{"num_hidden_layers": 19, "n_experts": 48, "experts_per_token": 3, "moe_layers": [0, 2, 4, 6, 8, 10, 12, 14, 16, 18], "router_score": "sigmoid", "routed_scale": 1.73, "balance_loss": 0.00502, "balance_bias": false, "vocab_size": 22169, "norm": "layernorm", "tie_word_embeddings": false, "batch_tokens": 65536}
Below are experts of layer 12 (counted from 0) of a mixture-of-experts language model. Rows are named router (the router's row for the expert), up (a neuron's input weights, with its number) and show model dimensions 0-255. Each number is 50 + 12 x the weight over its row's rms, rounded and kept within 0 to 99.
Before each expert's rows: a language model's description of what the expert responds to. This comes from a sample of Wikipedia text that the model never trained on.

# expert 36
What it handles: Infobox and taxobox labels. Field labels and leading dashes in infoboxes and taxoboxes, such as Born, Genus, Species, Coordinates, Succeeded, plus taxon-name endings like -idae.
router:42 25 71 50 61 41 32 70 39 45 49 39 54 62 56 69 28 41 67 43 51 52 46 51 28 53 33 48 57 42 48 35 54 49 80 52 67 37 50 53 29 35 51 54 55 46 37 52 32 33 36 57 53 54 52 67 54 57 42 50 48 39 65 52 65 52 66 37 42 47 54 26 49 19 36 50 37 48 26 41 55 51 44 61 50 28 38 40 52 68 53 40 54 70 56 47 52 69 46 56 43 42 52 62 31 26 58 55 72 44 45 39 36 47 62 51 42 54 71 43 57 52 74 57 57 59 46 58 36 27 78 66 47 54 57 54 48 48 35 64 49 54 12 50 36 74 37 54 38 72 57 62 40 61 46 57 45 48 46 42 53 52 61 49 99 63 42 58 59 61 31 62 27 45 51 56 53 45 57 55 49 44 52 35 42 51 56 50 45 48 27 63 52 43 63 80 53 69 67 47 50 70 44 44 41 69 48 60 35 56 65 45 52 49 54 30 47 46 47 67 58 47 43 59 34 52 43 36 54 41 50 50 54 52 59 60 37 51 59 73 60 36 44 56 52 57 31 53 47 35 51 65 34 56 45 47
up5:34 44 39 32 63 60 53 47 59 67 48 40 58 47 57 60 43 48 52 55 64 42 44 61 49 50 40 39 64 68 45 58 44 54 43 63 72 19 44 68 43 58 42 46 38 55 46 60 58 33 47 50 74 62 51 51 64 60 25 54 47 63 54 31 31 65 50 60 53 61 33 26 55 42 67 40 32 52 58 33 61 32 53 40 58 62 69 55 53 56 49 54 51 70 51 51 68 31 41 48 44 43 81 34 60 37 49 61 48 59 50 22 48 37 49 41 52 47 58 56 33 48 55 50 45 52 73 59 39 56 41 36 50 42 41 66 53 77 31 60 61 44 59 50 44 50 33 55 35 43 75 52 27 66 52 50 67 48 34 25 47 45 55 60 36 31 27 66 57 33 58 63 51 29 61 38 48 73 70 45 53 58 63 45 35 38 41 47 47 30 31 57 75 57 60 65 31 51 45 42 70 48 43 55 43 58 53 34 55 46 68 60 45 13 48 45 59 33 35 32 53 36 30 77 45 49 53 51 47 37 57 43 34 43 52 46 39 40 51 51 50 55 49 31 67 49 55 65 52 68 48 39 49 47 59 54
up6:25 27 63 47 62 43 61 31 62 43 55 61 59 37 44 43 43 60 70 32 59 41 69 52 33 54 52 54 45 39 51 51 35 39 53 35 68 43 42 49 61 48 56 59 69 64 49 59 25 40 65 42 56 57 51 70 37 65 40 42 49 42 50 54 38 34 56 70 88 55 54 41 56 64 31 60 42 37 50 42 51 57 50 37 43 45 65 46 58 70 38 51 62 67 51 39 42 45 49 59 34 43 50 41 41 35 28 36 66 49 32 58 56 42 24 41 53 41 71 64 47 58 53 48 42 58 37 39 61 29 60 49 40 43 18 72 56 51 29 30 67 46 35 67 59 53 31 54 37 42 59 49 57 74 75 48 65 52 63 46 49 57 48 65 64 44 63 64 67 39 58 49 43 36 35 39 30 38 52 61 54 37 63 48 35 45 61 41 51 52 46 39 55 34 63 48 52 68 43 67 52 65 71 56 49 45 50 39 60 64 67 55 50 43 41 45 54 66 33 53 39 46 43 60 23 48 60 38 54 56 45 61 61 65 46 52 50 67 53 62 37 51 42 69 72 32 54 33 55 62 58 33 45 39 28 72
up7:44 66 67 50 48 43 59 66 71 52 50 34 66 47 64 68 51 52 55 41 63 46 69 57 34 51 55 61 49 53 28 35 60 59 53 55 46 55 28 49 46 57 37 59 65 41 35 42 50 56 54 36 37 58 43 62 70 46 65 68 66 47 51 32 43 57 51 64 43 46 45 64 76 51 34 43 35 58 89 43 29 36 48 40 69 45 43 33 56 50 32 33 41 60 59 30 42 63 55 42 53 49 59 44 55 54 43 46 54 45 31 68 55 42 45 71 48 42 51 63 33 57 65 46 30 49 50 50 36 67 55 65 61 51 57 44 40 58 25 17 58 56 43 44 41 51 66 47 58 51 51 43 57 55 38 66 32 54 57 65 40 57 59 32 74 52 31 50 50 33 32 65 51 43 43 29 60 50 58 44 66 79 63 63 64 42 67 56 49 46 58 62 65 50 38 66 49 73 52 66 47 57 53 46 29 29 52 41 42 54 68 57 50 39 35 45 60 52 43 43 33 40 64 42 54 34 40 54 62 42 58 78 52 44 57 55 55 68 54 70 56 80 42 67 33 48 58 36 55 51 57 32 53 68 44 26
up8:79 39 74 44 53 42 43 51 52 52 51 62 44 46 63 30 45 22 76 43 36 42 61 47 45 64 22 33 74 61 46 74 41 42 65 49 37 49 64 39 33 36 72 40 54 35 57 35 47 52 49 64 61 39 60 46 42 33 58 43 55 55 44 49 55 60 64 47 59 24 60 40 75 54 44 41 47 66 55 46 64 47 54 56 46 51 45 59 46 47 47 30 57 48 49 47 47 46 46 67 54 69 51 40 53 46 31 64 48 62 44 30 34 55 60 49 32 75 56 63 40 37 23 54 56 48 55 57 46 66 58 53 37 52 77 69 47 58 40 65 32 62 47 54 46 59 41 44 40 61 76 32 54 37 52 30 28 61 31 50 55 45 28 58 43 74 40 49 39 51 72 45 60 39 56 18 30 46 48 44 59 38 49 43 48 31 41 51 46 52 22 54 40 29 46 39 59 54 31 46 60 62 46 32 52 63 40 67 58 47 79 62 66 57 55 39 59 50 58 49 60 52 66 46 33 30 45 42 74 61 35 43 65 40 43 56 41 48 57 52 51 47 44 38 61 34 44 46 39 45 46 36 40 53 54 58
up9:41 58 49 36 66 64 47 65 28 62 61 52 63 61 64 51 29 32 70 45 27 32 46 54 54 67 58 60 79 61 48 36 47 45 64 45 56 57 54 56 42 26 63 43 52 90 39 43 51 61 42 58 36 47 34 43 53 54 50 44 50 49 51 46 67 60 49 70 54 62 66 36 56 33 55 66 55 63 43 63 50 34 30 46 39 31 47 47 40 45 78 44 63 46 51 45 39 43 65 59 50 34 56 49 69 56 45 51 49 24 47 44 69 65 44 62 36 57 71 28 33 47 69 64 49 43 32 62 54 56 43 45 33 50 39 49 32 29 53 48 56 71 46 43 33 44 56 71 52 45 25 50 49 51 40 46 28 47 61 51 56 76 32 55 36 31 64 67 50 56 60 55 56 48 60 26 53 42 47 43 59 59 21 36 40 48 53 56 48 46 67 46 48 57 39 77 44 54 45 47 54 34 48 66 33 57 59 62 38 45 66 37 55 63 62 44 43 39 65 77 55 70 39 40 49 51 63 55 41 46 47 56 46 19 61 60 55 61 56 37 40 44 60 37 61 48 49 61 42 42 56 47 23 60 53 54
up10:51 67 74 34 38 51 43 47 48 65 50 52 43 63 33 63 40 25 61 54 57 48 27 62 46 55 28 42 60 37 26 39 39 36 52 62 69 35 62 65 63 64 50 46 40 16 65 67 58 52 34 65 52 45 26 52 52 38 39 43 38 58 46 39 63 26 64 56 49 50 56 35 54 58 46 46 68 65 51 51 43 60 46 52 55 35 72 47 49 66 50 48 55 35 43 33 58 53 62 65 61 42 48 31 51 56 52 54 76 35 35 28 52 80 44 66 23 43 63 54 46 27 53 46 59 63 67 46 69 38 43 43 51 21 44 51 55 52 53 56 40 48 40 47 39 43 48 53 48 39 35 39 54 42 23 25 30 44 40 37 21 60 46 53 55 57 45 63 44 50 48 76 61 46 34 52 49 70 43 59 62 51 41 51 52 49 39 46 48 59 47 60 47 39 47 58 51 69 58 19 42 58 34 67 58 69 51 56 42 39 71 50 63 42 46 66 59 48 24 47 63 55 50 45 50 37 36 50 73 53 50 41 55 25 51 36 45 64 63 45 58 58 52 50 36 60 51 47 49 43 50 37 65 54 58 29
up11:58 48 23 52 43 30 30 48 42 33 57 63 74 58 33 78 29 57 47 28 51 22 56 59 70 41 55 43 48 48 60 38 44 40 50 48 27 37 49 42 40 44 44 39 51 53 53 51 50 46 44 45 39 71 57 27 39 29 48 43 59 49 40 67 30 41 49 54 51 29 59 38 57 35 38 45 50 52 44 40 66 46 54 68 55 43 44 57 50 43 61 35 56 43 42 50 58 47 30 62 56 67 52 53 42 44 63 61 53 50 62 53 28 58 39 52 26 54 40 47 71 49 37 62 35 65 47 64 62 47 36 54 75 46 62 61 41 82 47 56 57 36 62 40 21 48 53 38 41 37 46 27 72 51 55 28 38 41 51 57 45 55 54 43 63 35 41 40 55 70 37 46 46 45 50 72 38 48 50 44 39 56 43 42 53 49 53 45 34 51 15 47 53 36 67 51 56 53 54 48 51 68 41 62 45 45 55 47 36 32 43 69 57 38 71 44 53 73 52 49 42 49 21 65 39 61 22 56 60 76 60 42 58 53 57 68 63 48 31 34 63 34 64 46 69 55 41 54 34 42 42 56 41 57 38 49
up12:50 61 44 51 52 49 60 54 44 45 67 63 59 47 53 33 62 42 54 33 72 56 47 66 47 42 44 32 53 41 63 58 43 63 56 80 48 65 46 71 31 51 52 45 37 44 46 41 53 52 31 39 29 35 58 29 72 43 40 35 63 57 51 70 37 42 33 49 62 59 47 59 52 43 60 36 47 54 44 35 54 54 59 56 47 63 47 51 68 55 41 34 73 51 72 41 46 51 33 52 57 52 57 53 51 47 85 40 71 46 61 51 69 50 30 67 60 38 58 61 42 60 46 47 70 61 49 54 54 53 44 60 33 48 47 50 50 57 45 44 61 46 65 58 51 69 48 40 54 45 45 37 52 48 46 59 27 58 27 55 63 66 25 41 62 29 43 53 50 13 60 54 60 49 64 69 40 56 66 66 35 37 26 43 75 23 60 44 43 55 40 69 45 47 52 64 46 54 39 62 41 57 48 77 31 39 46 57 43 90 53 57 43 40 63 26 67 51 33 61 58 33 66 55 64 43 57 56 41 53 52 60 60 37 59 40 41 46 50 57 60 54 53 44 80 38 50 63 37 42 72 50 37 44 42 50

# expert 2
What it handles: Competition and organization names. Words inside proper names of tournaments, leagues and bodies, such as World, National, League, Cup, Youth in sports championships.
router:36 48 48 44 59 44 45 64 35 53 34 56 48 34 60 76 62 70 50 42 58 34 45 63 53 53 49 46 45 65 55 72 54 61 47 46 73 55 49 42 52 60 48 39 46 28 67 76 37 50 33 58 44 44 55 46 30 51 32 39 55 36 49 55 55 57 49 48 65 33 47 39 57 32 62 51 31 63 90 42 58 55 35 44 31 35 82 27 57 54 34 50 51 48 36 46 42 48 43 40 55 55 46 59 43 45 61 60 55 39 58 54 41 61 45 39 18 48 52 54 55 58 65 59 17 39 55 54 50 43 72 43 46 45 47 52 62 48 46 42 68 47 57 62 44 48 47 30 44 44 47 49 46 41 59 63 42 51 42 62 50 54 65 64 38 76 56 52 44 43 43 57 39 59 37 42 50 48 64 52 50 28 49 62 25 43 42 41 38 30 56 35 49 42 35 79 22 53 42 72 57 41 60 59 30 44 52 36 22 46 47 42 53 50 50 41 56 46 67 63 49 58 77 68 48 53 57 55 76 49 49 65 54 69 63 53 55 41 57 57 42 34 45 44 35 37 52 19 73 69 73 47 41 62 58 51
up5:40 37 56 37 46 57 45 50 47 51 61 44 70 77 30 59 53 34 45 47 46 62 45 55 44 39 61 42 53 43 69 32 47 52 37 68 71 29 59 27 22 39 44 48 41 80 35 50 40 37 70 50 43 51 66 65 44 67 46 44 52 61 37 46 37 45 39 54 66 34 60 73 51 43 36 39 41 68 30 55 32 53 40 63 23 53 52 40 64 61 33 52 48 67 62 64 56 28 59 54 65 50 47 48 51 86 52 42 52 47 35 60 38 44 59 26 56 44 36 42 44 56 35 41 51 35 51 48 43 43 48 65 58 38 59 59 57 34 43 55 54 63 55 48 48 46 72 38 44 46 59 54 35 48 48 47 48 44 17 43 42 51 36 39 42 44 40 43 62 56 87 38 42 49 61 28 57 52 39 44 41 63 32 53 53 52 36 43 41 50 67 34 53 40 61 51 73 51 43 48 68 55 30 42 46 38 57 58 52 45 55 22 36 41 47 30 39 43 66 49 39 69 34 43 72 31 54 55 54 50 43 44 45 40 56 26 62 56 72 51 56 36 42 81 46 63 59 46 57 59 51 62 54 40 48 65
up6:35 15 76 51 45 86 44 50 50 37 33 48 66 62 32 29 52 49 63 45 47 47 48 56 46 35 38 37 66 44 38 56 68 53 52 46 52 34 43 65 35 69 47 53 54 19 36 47 56 48 34 35 49 37 60 70 47 68 63 55 77 53 63 55 75 41 47 58 42 55 42 52 49 65 52 51 52 76 34 52 56 54 36 29 49 54 45 53 48 53 37 31 24 44 60 67 47 51 54 22 55 56 43 46 54 42 50 57 58 61 51 57 36 54 54 68 35 31 63 40 41 42 35 44 48 53 26 69 43 58 55 56 45 38 70 71 73 61 47 47 37 39 57 38 58 37 51 66 42 67 54 52 70 36 63 45 39 33 44 27 53 54 52 42 61 48 41 55 52 42 43 61 40 54 39 52 21 59 59 27 34 54 46 60 65 56 60 49 46 36 48 47 41 36 39 58 46 34 50 51 45 45 47 49 31 67 55 40 57 49 63 52 51 36 48 53 51 53 78 39 43 59 38 76 39 31 54 46 50 59 60 34 43 51 32 25 62 57 64 55 40 44 48 30 48 36 59 43 59 75 60 56 31 57 50 44
up7:44 43 70 31 79 66 50 63 62 68 61 56 25 43 49 51 60 61 36 57 23 44 47 58 49 49 32 56 49 58 51 63 47 54 55 51 61 74 36 35 56 48 59 51 46 35 49 37 42 52 42 34 54 53 49 36 48 59 56 44 41 51 44 55 69 69 50 62 44 53 40 48 67 48 67 52 36 57 54 15 45 46 27 22 67 35 68 36 66 43 46 46 52 45 38 55 37 50 42 37 41 54 55 51 46 53 50 64 32 45 70 60 62 54 36 70 52 59 49 61 35 41 49 57 51 43 44 19 55 64 59 58 56 58 50 60 66 56 47 53 42 23 50 58 34 37 37 39 43 63 39 73 72 35 46 61 41 42 38 74 62 82 47 71 50 64 41 56 49 64 57 56 45 63 41 55 49 45 50 45 31 37 58 52 29 54 47 41 50 36 69 50 59 51 51 56 49 48 59 41 54 56 83 42 29 37 47 12 36 43 63 53 60 33 28 61 51 49 53 36 53 40 38 63 63 45 57 63 59 42 59 33 70 55 61 28 47 66 46 50 59 48 59 58 60 55 38 52 40 57 71 39 30 44 66 45
up8:59 68 41 46 40 68 42 63 47 71 45 48 39 55 45 48 61 53 56 66 60 48 43 62 48 58 42 39 41 52 33 54 71 58 26 62 44 54 50 68 45 28 61 47 65 42 30 49 57 45 66 42 43 68 50 47 49 47 57 38 46 43 34 53 55 48 35 29 31 60 49 47 46 37 42 49 54 35 59 60 50 70 55 66 74 60 52 72 69 73 38 47 51 58 56 48 36 44 50 42 45 36 61 57 58 56 48 49 60 42 55 48 52 45 48 27 32 21 32 40 51 70 57 59 50 39 41 56 57 63 49 46 29 43 31 37 70 40 54 51 70 23 50 58 44 37 30 11 66 68 50 43 45 40 46 49 16 53 52 40 53 46 52 63 43 51 60 76 47 42 47 51 69 33 47 38 47 55 40 47 54 30 53 37 54 40 55 39 61 41 66 60 35 27 53 62 51 50 49 48 51 36 42 73 37 50 48 42 54 78 35 52 40 42 37 45 49 58 60 30 40 33 42 40 33 58 50 62 73 45 51 57 61 40 37 80 69 19 52 43 54 52 64 53 52 49 44 45 55 38 25 66 57 69 53 36
up9:38 24 56 38 53 57 46 39 50 70 52 49 48 49 39 80 53 66 54 48 59 46 62 46 51 33 52 60 61 50 40 43 53 58 57 69 78 44 50 53 53 33 47 61 33 36 45 58 67 19 51 68 55 40 32 71 49 43 77 67 61 41 49 54 63 55 68 58 53 50 37 41 46 40 46 75 43 62 62 42 44 66 26 52 29 49 57 59 54 35 30 56 43 54 71 43 42 70 57 69 43 65 57 38 71 55 36 51 31 40 74 31 44 62 46 29 38 54 41 31 54 43 29 53 38 54 30 63 57 46 38 45 23 54 48 52 46 55 50 63 55 46 45 58 45 41 51 37 50 61 48 57 25 34 50 40 50 37 63 49 56 78 49 43 41 54 44 64 67 46 51 44 32 48 47 37 40 46 44 60 57 32 28 58 53 52 21 59 55 56 69 44 62 34 58 49 59 39 39 56 62 56 52 71 44 52 39 60 45 52 64 54 59 37 57 41 42 66 44 65 70 60 41 45 18 46 62 52 69 25 43 48 74 71 58 56 52 54 68 42 41 56 60 61 65 52 58 57 64 58 37 56 43 47 66 54
up10:60 61 62 48 76 61 26 69 48 28 66 71 43 45 49 50 53 59 35 46 54 41 45 63 56 49 43 47 56 45 60 53 64 68 53 38 66 42 52 61 44 63 41 51 51 39 44 44 36 47 39 72 41 43 49 68 38 50 38 63 61 49 53 51 51 71 62 33 65 46 29 77 45 52 47 63 53 61 34 38 48 65 55 46 54 39 55 55 41 53 51 44 46 60 57 46 23 41 37 46 50 49 56 62 49 63 40 34 34 18 71 49 54 51 32 31 22 56 41 78 73 55 72 59 52 51 29 57 54 64 41 32 62 57 52 62 69 45 56 47 52 70 63 44 68 59 51 54 31 60 74 66 63 05 43 44 57 45 53 64 64 56 69 64 42 46 62 41 44 64 50 36 34 77 48 57 60 39 47 53 44 47 59 42 44 55 60 60 55 47 47 56 57 63 40 74 57 27 57 58 71 51 62 53 47 49 56 75 63 36 61 64 46 53 43 52 62 24 60 51 61 59 47 52 39 54 47 44 72 48 45 62 51 60 34 59 55 46 58 58 61 51 30 64 54 38 47 47 68 45 56 69 32 48 61 56
up11:41 51 46 54 58 51 64 65 55 58 34 58 34 39 48 57 51 49 74 27 63 33 64 32 63 57 27 64 57 32 62 42 46 51 63 34 24 54 56 38 35 41 73 20 56 64 52 48 67 85 38 36 55 66 56 57 34 51 55 56 28 56 35 20 32 46 51 49 49 42 51 29 48 51 49 51 41 57 41 53 68 50 46 56 50 51 56 58 32 39 37 53 65 47 66 45 37 51 43 43 69 55 51 49 50 60 48 63 45 48 23 27 31 45 50 43 40 38 68 66 53 39 38 56 40 57 52 59 71 49 21 36 59 65 59 74 53 68 67 84 46 30 53 54 66 60 64 47 58 42 50 87 31 51 51 40 60 65 51 51 60 45 40 60 47 61 45 71 58 52 45 48 39 43 67 62 56 39 47 41 53 42 61 48 51 56 52 44 58 32 61 52 55 52 57 33 52 45 68 64 44 58 52 23 54 41 41 61 57 63 69 45 46 36 62 63 66 37 48 51 46 60 75 50 57 52 37 50 49 54 48 54 57 63 55 67 42 44 49 45 50 43 58 57 40 45 42 44 39 40 72 41 23 42 47 41
up12:35 64 69 50 42 45 28 72 47 51 46 54 50 53 54 55 47 65 56 45 55 46 54 36 71 34 37 47 65 48 37 57 52 58 40 61 59 62 28 41 58 58 49 18 56 42 52 49 44 33 38 41 49 60 31 42 37 49 32 56 62 51 66 42 52 38 63 42 59 45 46 51 64 38 40 23 56 46 44 35 64 36 46 60 37 74 36 61 63 41 52 53 50 30 39 51 27 68 29 54 45 49 64 42 60 61 37 44 57 44 51 44 50 58 49 52 28 57 33 68 36 36 50 53 34 54 39 51 49 46 39 83 40 55 48 43 39 41 20 45 45 74 64 78 18 51 53 49 42 69 47 33 30 45 49 37 46 48 31 57 55 53 60 55 33 75 40 39 49 58 32 31 55 49 47 52 54 46 45 37 39 51 66 72 49 39 61 21 56 52 54 43 53 31 58 57 48 53 47 34 56 24 67 43 59 53 42 39 35 38 55 72 45 50 48 60 66 47 55 45 41 49 45 56 38 49 60 34 36 32 42 57 75 56 53 42 58 33 53 57 65 31 35 57 46 33 55 31 62 37 69 44 36 75 38 47

# expert 47
What it handles: Table header cells. Column headers and labels in wiki tables, such as Name, Location, Date, Votes, Candidate, %, N/A, plus closing parentheses and cells before a pipe.
router:19 56 73 42 58 52 42 47 60 54 49 43 47 47 68 41 45 76 50 61 68 31 39 47 49 47 63 61 59 35 46 46 50 52 81 35 36 50 55 40 39 54 48 45 84 42 39 50 47 49 46 62 48 42 49 55 69 72 46 46 44 31 51 27 54 61 48 54 53 43 51 32 68 33 53 49 44 43 63 55 43 52 53 29 33 62 57 49 64 61 23 33 58 72 40 31 60 60 53 59 19 54 40 47 32 54 27 49 43 38 50 57 67 50 59 48 42 50 41 46 59 47 61 70 29 53 57 41 63 44 43 34 42 37 70 41 41 63 35 61 59 50 49 57 45 47 58 59 51 55 51 38 23 54 53 65 38 35 43 85 58 49 47 56 53 66 56 50 61 43 48 58 41 65 40 59 50 51 65 40 44 58 31 85 42 64 40 51 55 23 44 68 53 51 36 63 49 65 64 44 64 40 47 46 39 64 48 60 49 33 49 36 47 25 66 41 55 54 70 34 68 63 41 35 60 67 48 54 61 51 54 42 52 44 48 48 44 44 57 41 53 59 61 55 27 62 43 39 50 57 52 58 51 81 18 38
up7:31 34 40 35 51 69 50 65 60 38 60 49 39 49 46 42 39 71 47 60 66 38 39 58 51 34 45 44 39 44 35 55 58 38 54 68 49 43 60 36 55 65 68 39 54 49 74 54 30 81 45 40 22 62 64 44 52 53 30 50 51 39 55 40 59 51 46 45 79 51 42 76 65 55 40 59 64 55 49 68 46 91 61 36 55 36 57 50 67 40 58 40 77 45 53 48 49 39 81 47 47 52 60 48 75 30 53 62 36 48 63 43 57 54 40 40 28 35 61 56 50 43 49 59 51 48 51 40 55 56 38 52 48 45 69 64 52 35 49 52 47 42 41 57 26 68 42 26 50 53 77 51 39 66 60 48 33 44 54 60 48 57 48 47 56 51 61 75 46 37 67 63 34 59 59 29 41 46 55 64 32 67 61 52 39 62 55 57 47 37 40 52 63 29 63 49 62 62 63 55 59 36 50 59 52 54 41 43 67 58 36 47 51 36 73 55 48 54 69 47 49 52 56 46 55 35 86 52 65 45 40 40 46 47 58 49 36 53 63 39 46 49 53 44 27 50 34 43 62 53 46 20 68 59 57 53
up8:51 42 57 31 52 39 59 54 39 34 64 35 54 28 47 61 24 59 41 46 54 39 22 46 54 36 57 70 54 39 43 45 60 50 67 52 49 60 48 51 57 24 39 29 55 69 51 49 45 43 49 67 34 61 50 41 60 58 62 53 49 69 54 56 49 66 43 65 45 43 50 57 60 45 62 65 63 40 39 67 62 54 35 39 35 55 48 63 65 55 60 48 54 77 63 40 66 67 49 37 54 43 57 48 72 62 41 45 51 71 48 54 59 62 69 53 43 32 34 51 40 51 56 84 28 38 61 69 77 69 56 59 44 70 48 46 50 63 41 41 49 41 75 54 40 59 51 42 49 62 54 54 58 58 60 44 47 54 78 34 56 53 55 48 54 31 47 44 70 56 28 76 26 35 50 71 51 61 50 41 38 37 41 58 48 35 48 62 49 53 40 69 45 56 53 62 62 53 32 50 61 36 55 45 53 64 31 53 62 36 45 39 70 56 57 54 20 42 55 61 66 69 66 55 51 42 35 66 39 30 66 53 48 52 48 65 53 48 50 52 62 66 48 65 50 34 51 52 79 39 54 45 38 70 39 64
up9:56 55 42 45 48 38 54 61 40 50 67 51 60 61 63 28 47 47 52 45 51 41 56 58 37 52 39 78 52 43 67 66 42 41 57 48 47 70 54 54 57 57 55 49 44 09 53 44 65 43 66 62 61 49 48 60 44 55 29 45 39 20 56 31 57 47 65 46 39 50 57 51 78 49 45 68 49 60 59 47 39 55 32 57 48 27 48 47 34 49 53 24 41 46 42 30 53 38 67 48 52 27 41 46 46 60 34 36 32 39 37 38 48 81 44 44 46 43 41 60 43 54 56 63 39 26 47 43 48 51 51 51 70 54 38 43 36 35 46 51 51 51 44 61 46 64 75 25 53 62 61 48 37 62 38 41 40 25 30 42 63 49 42 49 65 35 50 40 46 48 42 70 54 36 75 48 68 38 58 71 52 56 43 36 48 42 52 42 42 46 45 66 39 48 34 75 56 34 56 51 44 33 64 39 75 59 59 49 71 37 54 51 59 47 40 52 69 37 50 58 63 56 35 63 46 13 73 47 24 36 57 47 42 42 44 45 30 46 49 50 55 32 70 47 52 53 58 35 41 57 34 57 45 43 57 36
up10:46 48 64 52 57 50 41 38 65 55 38 59 29 61 53 58 51 54 63 50 59 63 52 74 51 35 58 63 52 39 40 58 61 34 41 53 73 53 63 82 35 58 47 53 60 45 38 39 40 49 54 51 41 56 53 55 34 65 36 42 56 68 55 57 46 49 41 28 34 49 60 42 64 34 63 38 31 64 40 48 61 70 41 50 80 54 48 26 71 54 32 28 50 50 46 39 50 79 56 47 15 39 66 45 50 52 41 51 31 53 51 35 34 44 47 52 41 57 48 45 42 51 36 70 31 51 47 31 44 42 30 60 34 49 47 64 48 48 40 64 40 46 67 52 43 43 52 58 52 51 71 61 32 49 55 69 58 57 53 42 52 55 42 55 62 46 53 38 29 65 29 37 27 56 53 34 66 60 53 49 59 48 41 68 69 56 41 47 53 50 47 61 59 50 40 44 47 29 62 51 47 48 59 55 35 38 33 35 42 62 53 59 61 43 61 69 26 32 52 56 55 54 58 47 55 68 44 43 69 44 45 44 56 51 37 56 38 37 68 62 44 47 36 68 53 69 33 78 34 31 47 50 45 73 09 63
up11:45 32 38 66 37 53 60 48 53 53 56 44 47 66 57 73 49 51 41 56 62 38 37 57 46 65 31 43 79 43 46 33 46 31 61 42 54 49 44 61 44 53 61 39 67 45 55 59 52 57 57 59 26 24 56 47 57 55 60 27 40 27 42 62 51 49 38 49 47 33 48 56 59 62 50 63 43 76 70 54 76 71 68 30 34 45 44 33 55 40 39 51 58 44 52 57 51 42 58 58 55 47 48 73 35 50 63 43 41 49 57 66 39 78 41 54 53 33 54 59 41 36 35 48 55 58 55 74 50 62 56 42 50 40 41 45 75 42 44 38 60 46 68 75 37 45 35 26 46 41 45 47 53 36 64 43 32 48 53 71 51 59 36 71 48 46 51 58 60 42 53 59 43 49 62 68 53 61 32 58 68 43 41 64 73 55 58 67 52 37 38 34 45 50 53 67 49 57 42 60 38 70 35 42 57 34 60 53 53 48 50 61 58 32 58 46 28 42 37 18 37 49 48 52 50 39 46 61 33 66 61 55 56 44 43 78 27 44 40 61 57 30 30 34 34 44 40 39 50 39 49 51 60 43 34 23
up12:41 31 63 51 45 61 65 68 58 49 51 52 71 65 58 25 41 52 62 71 62 47 40 55 73 63 69 64 29 56 55 46 56 42 60 44 45 52 44 52 22 42 62 45 62 67 59 55 57 54 56 43 57 72 65 39 59 47 52 33 33 25 37 54 51 65 59 59 49 40 55 51 49 53 75 51 77 57 62 46 65 70 50 49 53 68 70 51 62 71 65 46 48 45 43 35 54 47 55 42 32 50 56 58 34 63 52 66 55 41 68 56 43 53 58 44 59 70 56 45 49 31 61 56 48 68 42 57 56 29 67 53 56 20 65 52 62 33 23 64 45 44 41 35 54 59 46 52 65 63 52 60 51 37 36 30 54 66 55 65 53 58 66 60 60 65 37 56 72 51 55 59 54 70 41 65 39 67 61 52 58 68 41 64 46 63 51 38 43 48 55 27 49 49 36 41 61 59 63 65 44 77 54 53 56 70 56 82 55 50 48 41 36 47 50 39 46 47 54 38 51 71 57 44 49 79 65 61 68 53 37 55 46 68 22 49 33 69 39 40 47 37 53 53 62 41 33 43 48 69 49 46 44 48 34 50
up13:18 42 67 66 49 53 38 43 56 48 59 38 58 46 46 47 64 59 45 25 56 58 44 58 38 43 58 45 51 43 37 55 67 47 56 55 44 34 55 41 29 52 28 60 58 53 51 48 63 59 44 38 67 61 35 47 50 70 60 46 50 50 43 42 54 61 49 35 67 73 48 50 58 58 54 52 61 30 55 55 56 51 75 50 55 51 62 39 58 71 40 55 46 66 46 54 41 42 50 40 25 41 68 59 51 67 36 54 37 48 35 68 63 42 63 51 62 41 47 21 93 54 52 56 55 57 72 55 53 37 61 70 55 65 62 69 39 63 44 45 57 47 45 55 60 35 60 71 30 59 63 56 49 55 48 79 51 50 66 67 50 62 33 40 53 69 53 27 68 64 55 45 42 36 56 46 58 64 57 56 54 31 43 59 60 36 53 65 51 54 41 41 46 39 61 62 35 52 40 68 62 67 19 54 56 21 49 53 35 33 34 40 58 75 56 54 56 42 56 58 53 54 34 52 40 37 23 28 49 35 47 59 41 50 53 64 49 54 54 62 70 64 31 54 47 39 65 38 25 49 65 46 36 55 47 58
up14:49 52 74 39 63 50 35 69 51 47 76 54 54 40 43 42 55 54 58 51 40 66 41 45 33 66 85 40 51 35 54 52 43 75 36 42 51 47 55 46 55 20 35 46 49 43 64 63 50 66 42 34 35 62 52 61 43 52 56 39 44 56 52 58 54 58 54 49 65 41 47 41 51 48 40 70 68 53 63 69 67 40 39 44 63 76 34 55 75 70 64 51 47 57 50 43 54 47 45 54 38 35 64 64 44 43 46 31 58 49 30 41 51 68 44 55 46 42 36 51 45 28 69 70 50 53 62 69 64 52 46 36 26 46 61 68 59 52 74 62 47 36 58 36 38 65 39 60 52 55 40 37 71 60 44 79 47 41 52 35 59 38 40 37 43 48 48 59 57 51 42 45 48 57 43 47 57 37 52 24 59 40 56 57 58 58 42 69 63 50 61 68 51 77 74 56 46 51 48 52 52 58 55 43 26 47 51 29 50 67 45 28 40 16 73 41 48 43 62 48 48 68 33 42 56 59 51 48 56 49 40 54 51 26 73 32 45 51 46 33 56 55 53 60 52 52 50 40 49 49 39 38 58 71 18 45